From a checkpoint of a small mixture-of-experts model trained on Wikipedia: 118M parameters, 894M tokens.
Below are experts of layer 4 (counted from 0) of a mixture-of-experts language model. Rows are named router (the router's row for the expert), up (a neuron's input weights, with its number) and show model dimensions 0-63. Each number is 128 + 32 x the weight over its row's rms, rounded and kept within 0 to 255.
After each expert's rows: a language model's description of what the expert responds to. This comes from a sample of Wikipedia text that the model never trained on.

# expert 33
router [143 174 138 155 170  80  99 129  97 159 174 115  83 141  81  80 180 144 178 159  85 175 128 167 159 173  93  72 186 140  69 174  85 140 194 145 142 183 120 115 132 110  74  95 138 149 147 112  74  82 127 103 160 177 125 155 145  94 116 154 146 104  77 129]
up0 [109 125 153 104 125 125 122 166 127  90 121 129 129  79 135 155 107 136 142  99 160 175 120 159  77 172 158 156 107 183 130 196 166 135  71 194 153  97 104 103  63 140 120 127 117  92 100 161 111  96  93 157 162  81  49 132 206 158 116 160 115 199 125 160]
up1 [161 118  74 147  98 129 106 138 172 157 102 153  97 173 174 117 178 119 150  57 102 116 150  91 134 136 171  97  98 155  65 103 112 150  98  79 177  76 142 149  97  90 123 155  62 171  95 100 121 115 134  88 109 112 106  44 123 138 103 134 159 152 169  99]
up2 [136 125 139 114 100 132  85 149 149 123 170 120  97 165 111  68 139  82 173 142 110 130 118 170 216 168 140 124 195 151 172  87 135 106 171 124 150 132 150 114 203  92 194 167  94 144 124 182 191 122 136 125 149 126 138  87 114 116 133  95 125 102 143 139]
up3 [ 84 165 137 153 113 164 103 168 102 137 106  95  89  82 105 153 131 150 138 104  93 103  66  57 127 158 112 119 179  94 122 103 125  76 169 121 146 128 117 112  99  64  52 113 131 172  91  84 122 140 151 150  95 109 144 137 191 147 150 160 140 178 113 136]
up4 [115 109 134 132  96 111 151 170 160 100 179 112 120 167 123 107 114 172 135  97 130 160 126 189 167 162 142  88 121 176  77 120 132 109 160 116 115 169 143 152 154 131 163 153 106  96 105 100 148 176 185 126 110 134 118 153 114 116 167 136 158 149 165 148]
up5 [ 79  85 130 167 114 176 103 145 127 159  99 139 115 100 163  86 200 130 153 133 134 143 135  83 100 134 170 135 116 124 143 131 101 106  92 192 127 133 129 171 187 148 130 120 118 146 134  64  98 144 141 178 106 118  80 144 147  78  48 141 164 128 130 175]
up6 [139 176 124 171  76 106  70 145 133 199 157 140 134 119 125 141 121 112 139 147 116 118  93 150 137 119 195 120 142 117 134 141 116  79  65 135  81 150 103 167 141 122 135  84 192 175 164 110 152 106 104  82 109  96  82 152  76 138  95 120  99 179 142 121]
up7 [ 94 141 113 155  90 116 138 146 121 149 116 197 150 104  99 222  83  98 187 126 165 139 131 189 111 153 166  70 163 127 148 121 144 159 207  84 163 146 124  87  90 150 117 150 121 117  99  52 130 139 179  95 167 135 111 110 111 132 118  87 125 140 173  99]
up8 [141 175 149 111 123 124  87 171  98  69 118 145 125  81  86  79  62 131 117 152 111 132 141 169 202 173 156 185 175  83 137 111  92 126 115 121  63 170 156 118  94 180 139  79  86 131 101 133 118 188 133 189 128 148 146 130 161 131  88 112 115 132  62 116]
up9 [101 113 157 119 140 138 144 166 145 144 188 113  97 126 146 107 126  70 131 145  86 146 137 145 113 191 127 112 149 137 141 127 135 101  78  57 164 108  65 139 136 120 155  81 154 158 112 146 141 169 106 125 127 113 102  79 103 117 134 153 121  47 199 140]
up10 [128 162 167 112 149 104 179 139  83 141 157 120  99 177 120 134  97 198 209 147  65 159  98  74 163 148 143 119  84 193 179 139  76 143 146 117 158  97 108 127 132 125 104  94  59  80 114 100 115  44  81 152 129 155 102 136 169 115 154 167 139 124 121 130]
up11 [145  91 145 104 127 104 153  73 104 206 138  76 143  92  76 118 106 103 135 116 159 107 124 169  82 106 136 125 154 147 103  82 150 115 140 166 186 140 127 114 209 128  94 131 183  91 104 146 163 105  71 134 106 125  83 174 155 120 176 100 128  89 151 116]
up12 [125 240 196 149 126 138 164 139 142 132 132 107 147 167 105 152 196 123 159 128 152 158 108 114 138 140 117 103 123 151  84 126  80 103 126 141 172 119  91 115  82 125 185 159 139 154 148  98 154 167 140 120 144 181 108  86 147  69 119  80 114  88 124  66]
up13 [190 123 123 121 152 103 117 113 126 164  77 138  62 110 126 158 124 160 182 102 177 164  94 148 185 150  96 192 165 125 134 181 123  99 131 164 149 125  59 157 134 137  93 121 105 164  97  77 125 180 109 151 119 202 169 107 121 157 126 190  73 132 105 143]
up14 [122 137  88 139  91 150 111 123 156 119 124 103 145 136  90  99 153 137  86 106 146 147 126 151 203  90 152 150 134 132 170 120  52 171 146  84 104 130  91  99 175  91 201  95 190 156 131 103 101 122 146 157 183  98 132 159 135 181 140 124  64 102  97 121]
up15 [102 171 113 154 166 195  88 136 129 134 113 147 130 124  97 185 173 137 177 142 110 164 112  75  85 157 156  72 158 175 111 157  93 114 131 108 122  66 125  96 207 169 180 153 171  79 147 158 124  79 148 164 153 165 127 135 122 127 114 126  84 152 178  59]
Prepositions after verbs or participles, mainly in, to, at, from, by, during, along: fled to Virginia, arrived to, spread across.

# expert 28
router [115 183 149 156 187 104  90 165 113 111 216 185 123 124 102 136 118 100 149 149  96 142 165 171 186 129 105 116 147 155  71 153 112 166 131 135 148 166 165 158 143 124 107 153 165 119 159 128  95 104  91  70 102 194 113 140 147 134 186 168  70  76 111 137]
up0 [204 106 143 161 118 112 129 175 127 194  90 128 174 152  80 139 131 135  62  88 107 112 111  39  90 143 126 186  81 117 112 111 159  49 166 136 122 145 110 154 109 145 121 136  73 116 171 136 171 155 104 126 179 125  92 116 124 195 137 113 119  61 156 140]
up1 [147  72 131 139 151 127 188  99  96 121 145 146  96  95  84 168 118 147  86 152 131 107 111 105 103 128 142  96 121 112 136  98 111 131 137 124 132 120 111 108 134 117  68 117 126 136 132 172 138 123  98 185  38  75  90 111 113 124 137  85 140  78  91 123]
up2 [148  99  90 105  87 118 102 160 101  72 127 112 163 129 133 150 139 103 139 149  58 109 118 156 109  97  95  99 106 118 125 147 141 175 127 144  89 135 172 164 150 101 122  62 110 110 128 152 116 159 119 154 130 158 139 121 163  66 182 204 125 105  42  69]
up3 [130 161 145 173  73 109 107  91 146 165 145 139  96 122 126  95 152  87 111 130 135  67 131 124  92  96 163 156  96 102 174 110 156 140 105 134 142 149 131 151 121 143 106  85 155 115 101 124  70 106  84 175  92 163  68  93 137 145 155 125 136 166 129  67]
up4 [117 106 105 209 124 191 138 101 144 170  93 167 123 114 152 154 119 166 105  73 118 111 162 117 152 108 107 117 176 146  89 163 170 159 114 193 106 112 130 136 179 164  89 128 168 153 151 130  89 159  96 113  93 134 175 185 208 164 117 134 105 115 114 158]
up5 [120 165 160  76 117 104 108 184 101 111 145 135 164  79 107 129 100  30  98 150 194 119 136 117 120  89 127 111 113 165  95  84 153 114 145 172 130 127 174 136 121 123  82 127  80 156 197 135 119 175 149 161 116  93 103 120 132 114 115 143  82 144 134  95]
up6 [138  73 163  59 177 165 190  94 176 103 184 172 115 126 105 122 143 196 176 123 142 129 151 106  68 131 137  88 173 146 112 136 144  92 165 156 121 133 171  92 100  83 132 113  84 131 161 127 149 147 135 162 161 164 158  86 153  76 161 129 175 129 176 114]
up7 [121 164 116 128 135 120 158 123 189 107 166 224 150  97 160 124 162 140 173 115 137 110 110  88  83 167  92  94 142 153 120 142 166 116 110 183 108 174 106 128 159 157 125 100 142 156 101 113 139 147  72 102  86 149 124 152 116 144 108 166 149 121 158 127]
up8 [ 89 182 123 129 112 130 152 130 105 134 165 140 130 164 102 167 102 153 163 131 143 102 151 145 136  69 127 148  68 109 113 116 150 131 137  99 158 170 138 141 167 139 127 153  96  82 161 132  72 183  76  73 141 168 117 128 185 141 132  80 183 124 187 104]
up9 [ 97 144 108 137 143  87  97  79 104  66  89 131 160 113 132  92  82 117 102 142 190  97  60 110 133  91 109 128 114 172 110 180  81  71  87 122 187 138 134 155 123  94 149 168 132 181 112 171 123 104 150 165 101 167  66 170 147 164 110 117 120 132 155 161]
up10 [132 111 108 144 126 121 162  67 154 102 198 156 140 121 163 134 152  92 161 182 105 119 147  96 148 147 132 124  91  73 144 140  88  92 121 148 191 116 162 180 165 168 135 126 161 105  96 130 115 189 104 135 171 113  80 112 105 116 107 107  91  89 110 112]
up11 [160 157 161 131 159 166 133 124  98  64 134 164 144 161 134  72 142 126 103  75 123 200 157 163 145 157 115  99 122 111 129 100 117  96 143 131  92 154  79 152 148 153 156 104 166 174 154 134  86  77 148 152 124 110  68 151  91 141 125 157 149 184 148 134]
up12 [124 166 154 143 178 173 106  86 149 134 129 156 152  46 171 122  89 137 101 105 109 164  94  83  99 163 114 129  51 111  89 100 136 161  85 135 152 142 114 182 104 124 123  97 148 133 163 136 126  95  93  79  93 150 112 146 149 165 153  86 146  93 155 142]
up13 [163 147 128 120 111  64  48  60  76 103  82 108  89 122 134 128 104 100 120 139 136  89 139 138 103 177 132 140 119 153 133  94  87 148 121 113 139 201 133 152 121  97 174 105 133 108 132  41 129  95 148 108  56  85  84 116  89 140 164 119 137  97 108  83]
up14 [137 183 122 130 181 136  90 140 129 115 175 104 109  79 154 129 135  92  94 113 152 135 190 179  74 144  91 132 145 137 157 135 172 140 144  77 170 115 105 166 149 119 148 128 121  94 114 103 167 151  95 167 150 171 166 148 123 186 134  86 143 117  99 119]
up15 [176 131  81 116  89 110  97 181  95 129 227  97 153 146 125 159 193 111  76 142 152 189 121 142  94 166 134 188 102 158 141 158 113 115 103 111 128  77 154  93 140 132  42  97 127  69 160 131 137 128 134  92 159 140  86 121 134 123 114  89 142  90  74 163]
Row-ending pipes with line breaks in tables, plus word pieces containing k or ss, as in By-k-er, Sid-ik, iss, clud.

# expert 15
router [104 186 103 198 149  87 140 149  53 173 143 169  83 143 134  87 179 139 181 174 100 182 143 186 140 132  97 107 183 132  95 120  89 146 143 161 119 161 161 162 145 116  77 129 157 148 151 157 103 131  83  96 176 144 163 125 116 121 126 127 127  90  94  41]
up0 [109 113 150 105 133 182 170  93 146 145 107  65 129 161  66  75 147  81 183 125 115 123 114 183 134  36 127 159  77 150  66  51 156 113 100 138 150 160 127  97 158 113 147 183 153 127 146 162 175 123 118 142 147 148 158 120 141 128 129 105 106 131 109  96]
up1 [128 122 142 148 131  95 106 115  93 125 146 166 183 134 122 125 163 140 137 167 118 142 152 116  88 141  91 135 111 163 152 108 156 150 155  94 154 145 139  98 130 121 150 164 114 221 170  72 156 148 120 116 158 133 146 165 119  78 119 177 134 156 114 108]
up2 [173 135 110 177  86 176 109 143  81 104 152  94  88 156 150  77 153 123 157 165  96 131 169 103 204  68 110 154 101  80 131 110 154 138  37  66 112 127 157 179 151  84 163 128 131 119 124 120 162  96 133 120 110 108 126 135 130 116 105 147 157  99 196 149]
up3 [141 108 167 157 134 129 120 156 109 122 131 132 135 142 165 153  97 130 155 138 201 139 155 111  88 160 136 133 150 181 143 160 108 114 144 117 137  94  97 128 163 187 174 123  95 168 113 149 109  88 104 109 131 151  90 114 139 128  71 124 149 105  86 138]
up4 [115 174 110 120 159  97 135 134 112 192 135  90 122 159 140 151 131 126 161 143 114 103 135 118 100  92  56 154  82  45 194 145 110 107 163 130 190 124 137 157 129 123 168  83 146 128 116 163  81 188 151 107 158 132 116 108 172  79 113 135  66 134 121 167]
up5 [165 178  80 140 112 122 131 144  57 162  73 127 120 152 151 131 145 133 132 184 165 125 103 164  85  93 152 173 104 152 120 157 131 139 117 154  85 144 115 125 134 128 104  86 150 156  97 178 104 116 117 145 144  64  68  97 123 111 157 173  86  76 160 137]
up6 [107 108 142 126 155  87  85  97 144 142  95 155  70 111 145 150 152 132 193 114 171 189 117 162 171 103 107 178  91 145 157 120 120 167 102 171 166 113 126 143 119  81  94 141 101 139 146 141 159 121  77 137 147 104 166 116 178 145 129 140  89 142 115 149]
up7 [129 165  92 171 129  48 155 136 113 137 109 109 181 106  83 111 138 145 147  86 152 147 103 122 185  93 186 114 127 126 169 208 129 161 127 100 135 152 122 145 172 176 162 141  64 148 112 108 160 117 145 191 197 106  70 108 158 141 161  50 182 103 117 112]
up8 [116 146 107 188 148 174 113  92  95 140 107 152  75 150 120 135 118 172 129 137  84 108 150  54 131 126 181 128 108  76 159  56 140 150  89 157 108 156 102 127 117  98 100 124 165 183 197 139 135  79 120  77  91  87 111 157 139 139 166 165 103 125 154 131]
up9 [ 59  74 151 124 137  59 142 179 134 140 109 156  86  70 143  99 135 111 111  84 113 153 175 142 114  94 126 106 141 134 142  97 128 135 100  94 164 122 110 144 152 174 135  96 186 112  69 131 126 142 153 133 139 101 111 151 184 152 120 130 148  99 211 170]
up10 [138 107 162 218 185 161 151 112 141 126  51 123  58 117  74 110 163 127 161 101 167 125 110 104 127 144 140 122 141 106 113 114 135 121  66 115 144 120 123 124 174 126 176 121 101 144  92 154 137 103  93 119 158 125 102 163 197 160 144 142 142 113 128  75]
up11 [123 103 117  89 143 183  63 107 139  97  92 108 164 115 180  88 123 118 119  97  91 174 144  97 155 154 126 112 160 123 131 109 105 164 126 155 184 179 169 151 161 105 139 112  83 150 125 120 121 165 129 141 147 101 142  86 147 117 110 163 138 185 140 116]
up12 [138 147 188 182  85 128 119 170 147 107 150 121 147 152 184 163  93 121 133 105 146 149 115 160 177 179 176 113 118 116  82 149 109  93 101  85 165 140 124 140 132 198  85 137 104 147 127 113  86 115 135 139 184 130 128 123  89 148 122 212 119 160  70 125]
up13 [105 142 120 128 155 111 125 106 134 117 151 159 115 166 132 136  96 116 206 127 138 146 172 176 113 175  95 111  93 177 128 103 132 106 148  95  82 140 122 119 162 115  78  83 140  99 147 164 136 152 156 155  83 154 208 149 191 132 124 105 149  50  80 124]
up14 [162 152 100 108 162  91 145 131 133 149 139  64 134 107 121  79  90  76 119  97 139 138 117 102 163 105  99 151 136 126 172 129 152 212 110 114 123  81  90 128  77 131 120 109 116 115 141 145 167 140 146  54 173 116 105  76 143 109 150  64 127 120 125 100]
up15 [197 119 122 149 129 158 105 146  77 102  85 148 163 124 182 181 174 129  88 169  82 126 151  93 116 146  98 150 159 111  78 131  54 118 118 192 136 147 122 129 152 110 152 152  86 159 135 100 146 150 172 134 184  99 187 125 133 119 124  78 132 137 141 161]
En dashes in year ranges, line breaks ending list items, closing parentheses before newlines, slashes, superscripts, and North/South in names: (1963–1990).

# expert 30
router [132 174 100 130 176 100 174 139 108 189 133 120 115 171  91 136 119 109 163 136 157 189 151 166 150 212 154 116 121 166  83 166  98 198 138 169 124 130 111 162 153 131  41 143 137  76 153 186  37  72  77  94 104 186 149 136 115 106 134 125  78 110 146  88]
up0 [117 129 175 134  95 165 155 105 127  94 105  73 121  95 109 100 120 121 134  97 171 144 114 106 117 138  99  66 166 104 159 115 146 156 125 152 164  85 204 130 155 123 110 108 104 165 135 156 108 136 131 145 130 121 175 126 150 122 194 173  93 108 128  67]
up1 [171 146 175  87 148 131 183 149 141  97 134 165 141 150 138 123  76 109  80 126 102  86 131  80 132 102 102 108 141 198  93 130 135 137 153  81 125 164 132 126 156  84 174  72 151 108 113  83 105  72 158 132 103  84 103 112 145  69 176 101 161 170 108  86]
up2 [150 120 105  99 131 154 145 110  86 108  83 125  42 157 156 189 146 128 122 133 144 144 175 148 148 129 136 108  90 152 117 146 105 181 120 103  71  99  89 104  87  92  75 134 138 175 167 225 110 151 113  63 120 126 207 118 107 198 163 194 117 102 191 112]
up3 [124  79 148 179 103 107 101 124 126 139  60 135 133 124 124 112  65 103 160 172 103 144  93 151 153 144 103 121  66 135  23 144  86 111 159 208 120 130  76 153  84 101 122 162 165 136 126 129 158 110  94  92  92 116 156 145  48 135 116 101 120 185 151 144]
up4 [145 124 147 173 193 116 138 121 189 135 127 126  76 100 144 137  96 148 111 120 173  94 114 164 112  97  70 126 118 123  97  98 122 138 130  65 168 130  83 185 132 122 152 160 155 128  80 147 157  38 125 164 159  54 158 166  95 154 124 116 118  87  97  84]
up5 [102 127 102 135 126 129  93 137  96  96 147 184 124 164 118 130 112 163 147 125 141 115 122 124 167 166 118 183 205  82 112  95 148 128  41  80 128 115 155  78  98 128 118 110 138 173 193 142 143 118  70  98 157 164  58 107 116 142 150 141 146 100 166 181]
up6 [153 178 146 122 145 122  92 143 161 107 142 106 116 145 117 125  92 133 105 102 101 109 144 142 108 127 136 198  89 117 170 186 122 154 121 108 181  70 117 110 114  91 163 123 155  98 137 160 104 137 120 125 153 141 116 120 114  97  96 130 130 133  96 142]
up7 [123 130 151 112 150 177 115 109 184 144 115 135 204  84 127 135  94 110 109 160 108 143  99 136 158 126 130 129 151 132  97 105 145 143 162 187 111 155  83  61 176  67  96 166 103 115  82 113 147 152  93 110 219 157 165 159 148 120 127 136 158 113 119 190]
up8 [100 148 122 158 128 111 114 142 145 130 146 110  81 137  94 128  92 117  79  54  91 127 127 138 186 143 131 141 129 114 119 104 176  84 148 121  98 219  75 164 108 106 144 162 116 123  71 140 158  83 157 133 151 102 151 128 110 102 156 138 154 192 153 120]
up9 [170 113 123 130 104 152 148 151 115 136 140 121 121 115 141 142 123 117 167 102 153 202 170  78 152 142 100 128 150 149 131 159 126 122 162 156 132 117 187 114  69 139 114 147 113  63 115 171  93  91 159  79 143 142  66 131 163 125 144 102 138 176 106 150]
up10 [126 109 166 111 129  89 130 116  81  93 138  61 139 202 159 144 169 113 138 149 143 111 101 152 125 105 105  99 144 126 183  74 119 169 102 128 146  85 195 156 119 131 109 116 126 174 105 158 129 177 106 142 102 145 111 123 147 110 119 124 137 164 112  63]
up11 [104 110  69 142 149 127 136 102  61  96 153  38 128 144 166 142 151 129 171  98 105 194 172 131 123 106  82 114 133 131  96 137 127 102 147  88 151 158 116 107 111 122  68 124  81 102 136 147 150 130 113 130 183 131  97 122 133 138  74 128 175  89 109 129]
up12 [143 161 159 167 107 158  84 101 133 115 154  96 166 115  84 167 168  67 155 150 143 128 111 164 154 138  89 106 139 206 139 116 150  91  93 141 111 142 159 172  79 104 127 153 125 154 143 171 136 176 123 107 158  96 127 145 135 137 139 180 180  78 132 135]
up13 [153 160  87 122 175  81  57 138 115 105 160  93  96 132 124 182 168 174 104 149 154 122 141  95 199 126 127 104 104 149 101  42 126  86 137 121 126 138 121 183 136 138  84 144 134 151 160  99 134 156 146 190 145 116 157 116 130 147 132 125 119 185 182 117]
up14 [125 153 129  45 101 120 103 137 119  99 184  96 104 128 100 110 137 144  99  77 118 161 106 162  76 150 135 126 143  98 194 110 144 108 143 120 108 171 108 172 115 163 125 127 121  81 132  96 143 141 103 161 130  96  88 121  93  87 138 135 142 122 149 180]
up15 [125 139 136 133 181 136 147 178  76 143  65  78 125 147 120 176 125 160  76  95 140 124 162 151 104  80 111  65 136 181  91 111 130 139 101  87 126  69 123 125 106 131 155 162 140 136 145  82 113 104  54 177 195 126 137  89 145 165 147  91 158 131 121 151]
Final pieces of surnames, US states and place names, such as Taft, Petty, Carolina, -ville, -ton, Texas.

# expert 32
router [119 197  82 111 137  75 112  83  94 131 169 125 120 131  85  73 133 135 117 142 127 156 167 201 144 143  91 112 116 134  93 151 124 137 161 127  92 178 153 170 133 124  85 101 151 113 136 126  86  76 105 110 167 180 134 119 120 150 117 171 107 111 118 144]
up0 [124 119  79 161  76  63 123 128 119 144  66  98 144 176 112 115 104 122 127  98  76 123 138 145 125 153 130 111 142 154 148 128 103 134 124 100 122 137 157  82 125  58 171  64 126 160 105 196 115  89 123 132 107 154 161  63 166 112 167 145  75 159 116 117]
up1 [ 86 181 180 107 157 124 141 147  82 157 118 190  60  98 111 134 135 126 128 123  19  97 142 112 152  24 163 111 139  98 115 122 174 121  88  44 141 207 140 115 126 150  94  84 152 160  94 133 152 150  36 155  58 149 155 133 144 104 119  99  73 156 145 173]
up2 [136 123 115 128 152  87 123  92 166 141 117 127  98 124  95  84 132  86 166  76 122  80  86 165 183 128  91 162 122 139  94 104 150 120 119 107 137  81 131  96 151 103  99 142 126 162  53 141 166 170  56 162 107 165 122 126 107 118  92  63 118 134 114 140]
up3 [148  47  95  93 127 115  97 125  96 156 139 125  97 152 162 145 125 161  88 165 121 129 123 102 123 166 121  94  99 132 117 116 126 120 107 148  73  82 117 128 134  59 164  99 140  80 115 135 112 133 141 143 154  96  75 152 121  86 128 117 186 166  97 126]
up4 [125 154 139 157  76 112 118 169 136 123 135 108 116 114  75 109 150  88 107 104 103 143 152 169  78 114 138 181 100  82 136 170 142 128 162 145 112 160 137 149 139  93 102 118  76  93 139 127 126  68 132 164 131 158  78  87 130 103 129 164 108 148 174 149]
up5 [119 108  75 180 122 144 145 106 104 136 178 137 136 103 108 152  92 122 156 129 102 106 130 115 176 129 122 106 127  89 172  88 103 156 109 104 182 172  67 106 169 150 103  69 121 135 104  80  71 141 152 193 113 109  97 128 193 143 118 140  83  69 197 108]
up6 [147 142 112  60 198  96 149 131  94 112  85 124  93 139  73 179 175 167  99 126 106 106 113 146 178 113 110  85 136 113 139 131 150 131 137 135 151  70 176  83 148 111  92 128 159 125 111  45 179 107 120  99 211 142 100 184 149  83 143 137 101 107 154 175]
up7 [100 135 113 134 115 112 141 192 128  91 105 137 131 160 125  94 114 141  47 110 145 167 131 145 157 171  40 113  93 126 109 118 161 127 161  81 156 155  90 150 133 132 129 127 166  34 161 127  81  94 144 106 208 125 113  79 117  93  90 125  73 177 124 174]
up8 [119 114 125 148 109 113  93 142 102 134 116 129 193 196 137  90 130 104 107  95 181 162 166 124 117 143 138 112  91 119 141 151 122  61 176 145  64 145 148 124 107 152 124 126 119 174 150  73 180 174  67 102 152 137 169 121 119  54 105 143 149 216 127 154]
up9 [125  55 202 162 144 131 179  99 105 134 127 140 130 132 122 102 115 119 143 141 193 193 122 160 129  77 106 132  58 165 165 129 152 112 113 181 104 134 106 132  79 110 161 113  81 106 106 130 122 170 152 154 152 193 131 129 187 108 117 129 183 170  84 136]
up10 [149 125 100 137 131 108 122 101 148 149 113 127 126 125 104 106 153 160 115 126 166 169  80 129 144  93  87 115 179 147  80  64 133  90 117 146 137 178 137 103 127 149  94 108 120 200 102 129 175 104 208 107 179 157 104  95  91  92 152 194 124  96  53 197]
up11 [ 82  97 112 137  43 184 159  85 160  86 132 133  69 112 163 191 142 142 149 145 124 112 128 132 153 197 100 101 137 103  64  88 121 132 117 173 165  68 147 160 185 117  99 153 121 144 154 147 183 126 130 105 118 161 117 155  72 145 141 139 111  95  91 167]
up12 [133 148 111  95  67 146 144  91 122 176 115 111 175 115  93 120 116 150 128 128 102 180 188 123 165 147 103 154  88  99 133 125 156 113 139 133 121 116 122 123 115 140 121 109 133 136 106 125 148 145 149 144 175 175 121 118 120 166 136 108 152  84 166 191]
up13 [123 131 122 130 118  85  74 138 155 136 118  69 104 135 154 130 110 112 111 113 145 103 136 102 141 191 140 121 156 207  84  80 130 157 117  97 155 104  91 138 159 150 168 166  73 143 143 110 144 128 162 168 145 139 126 113  58 134 102 135 152 159 135 138]
up14 [153 110 163 154 143 176 184  97  88 126 149 145 115 121 123 130 135 121 170 149 124  84 142 164 126 216 150 161 112 111 107 163 102 126 129 116 153 126 146 151 154  79 109  96 105 132 158 123 130  99 149 145 142 138 101 136 150 158  85 165 181 123 104 114]
up15 [139 113 116 192  89 116 149  90 144 160 132 108 170 161  95 138  91 128 139 139 109 161 145 162 168 114 162 116 119 141 172 135  94 115 142 120 112 111  81 216  69 152 109 121 114  37 177 189  82  78 123 142 155 101 127 119  77  88 193 141 118 153 120 147]
Function words starting a noun phrase after verbs or nouns: a, an, of, with, for, by, and numbers or quantifiers like two, several, every.

# expert 4
router [ 50 157 110 141 126  79 140 120 103 126 182 185 133 136  92  66 155 106 186 118  97 203 140 145 174 149 123 114 147 131 106 154 114 138 122 170 169 177 118 176 167 113 101 107 165 122 198 130  85  75 113 117 153 152 125 157  93 108 105 155 139 104  97  92]
up0 [121 114 159 202 159 145 162 112 139 136 112  96 192 137 165 131 149 145  68 111 127  72 193 126  88 147 132  91 149 125 154 156 171 144 155 138 163  82 126 126  97 114 139 146 117 121 161  74 131 155  93  73 122 156 234 135  71 118 134 101 112 109 195 160]
up1 [102 142 144  74 146 150 162  82 178 159  94 154 160 159  71 122 177 127  52 127 141 182 151 125  91 137  87 163  20 196 150 120 132 111 126 104 106 153 121 166 143 157 149 112 167 167 165 111 145  84 121 138 149  88 113 160 113 161 104 150 145 142 116 183]
up2 [142 125 129  60 131 121 136 127 167 179  64 146 111 134 150 114 159 114 206 154  79 139 131 128 122 139 116  95 162 123 110 159 158 162 144 109 129 141 160 104  99 153 169 170  71  96  86  80 101 129 106  61 122  86  90  81  97  90  76 135  85 206 165 180]
up3 [106 121 126 130 134 102 138 162  99 122  61  93  89 100  96 128 131 158 168 135  71 216  98  84 135 111 134 125 113 136  97  99 180 138 136 169 139 157 150  80 197 162 126  88  99 142 148 129 165  89 140 211  55 139  91  66  90 120 113 154 123 163 162  95]
up4 [113  94 135 140 149 135 186 159 158 161 134 149  81 184 145 153  77 188 179 138 192 103 119 119 125 114 166 181 118 150 160  86 151 131 148 133 116  59 120 164 163  49 173  97 146 113  48 134 116 108  60 124 128  89 129 129 173 167  77 123 104  78 106 155]
up5 [112 165 120 102 110  89  98 164 161 209 122 130  88 124  95 116  93 164  80 159 185 122 134 101  58 140  64 110  96 110  95 126  79 136 151 162 123 125  80 123 167 148 101 153 102 152 115  74 119 207 161 141 110 120 183 118 128 167  71  79 150 164 127 149]
up6 [152  97 172 130  78 185 159 105 118 163 217 126  94 140 175 101 109 135  94 138 140 183 145 148 112 103  97 169 143 119 183 197 136 141 133 135 122 188 117 147  81  83 181 148  94 148  71 151 183 171  99 131 179 136  95 153  93 127 121 151 181  64 121 134]
up7 [117 134  94 167 166 100 132  83 155 109 159 129 110 102 139 118 124 119 135 100 149 131 137 117  90  28  29 146 152 172 150 163 148 136 162 200 159 125 112 109 138 126 137 134 150  78 142 127  48 105 166 113 125 151 156 109  75 191 175 163 145 130 101 141]
up8 [137 107 134 103   1  78 123  98 152 135 141  68  82 148 198 118 132 121 126  98 136  67 153  83 164 162 143 120  83 124 137  81 100  87 133  86 119 133 148  99 183 178 171 127 101 180 148 159 178 102 171  67 173 134 139 112 173 100 134 136  83 115 141 127]
up9 [106 140 142  61 173 167 152 112  90 108 120 113 163 181  86 181 140  94 173 124 142 115 143 113 105 133 124 118 139 100 126 146 111 157 178 190 146  95 130 143  78 118 111 131 100 127 124 126  97 134  88 160 136 137 172 109 138 184 125 157 135 100 117 111]
up10 [ 90 134 130 122 108 127 131 127 119 113 142 165 149 176 113 175  99  87 146  94 161 110 137 130  93 132 149 193 142 113 118 128 166 113 129  96 135  96 133  62  76 124 102 146 138 124 145  98 161 188 139 163 170 135 106 186  74  81 130 124 106  69 129 122]
up11 [ 64 154 104 134  60 106 165 153 168 133 166  54 134 122  54 163 157 150 169 122 114  72  74 108 148  97 136 162 173  57  94 153 151 141 148  96 129 163 137  98 134 130 138 157 101 168 128 123 125 148  87 134 129  93 101 159  82 129  67 137 141 129 201  95]
up12 [190 142 156 195 140 143 169 146 184 108 153 118 184 167 148 116 123 113 138 145 171 115 145  90 138 100  98 136 141 159 135 126 113 135 130 125 128  98 136 159 125  87 123 177 195 100  75  92 122 114 145 166  85 112 156 127 162  71 223  72 108 151 170 129]
up13 [115 127 142 136 190 118  81 107 110 121  87 110 151 162 163 109 130 151 103  45 164 114 143 121 135 100 227 212  64 171 157 164 144 143 141 125 176 184 111 132 146 161 104 151 150 173 133 144 129 146 119 147 167 121  88 133 162  90 117 140 101 144 129 196]
up14 [128 107 143 163  63 112 165 151 159 111 174  97  97 150 125 126 169 151 134 161 174 200 142 130 166  90  84 194 135 146 101 133 145 101 132 117 118  84 147 111 150 150 148 133  90 143 123 187 111 111 130 156 174  55 134 167 116 185 115  97  91 124 139 139]
up15 [ 90  90  87 149 149 162 113 124 131 144 131 181 122  98 146  86 182  89 129 125 144 162 148  59 112 115  27 144 156 144 196  79 116 116 170  48  92 104  71 130 170 181 113 118  75  85  99 127 158 120 148 104 108 108 182 109  98  44 160 183 142 132 239 124]
Full stops ending sentences, breaks before section headings, and first three digits of years, such as 201 in 2016, 199, 200.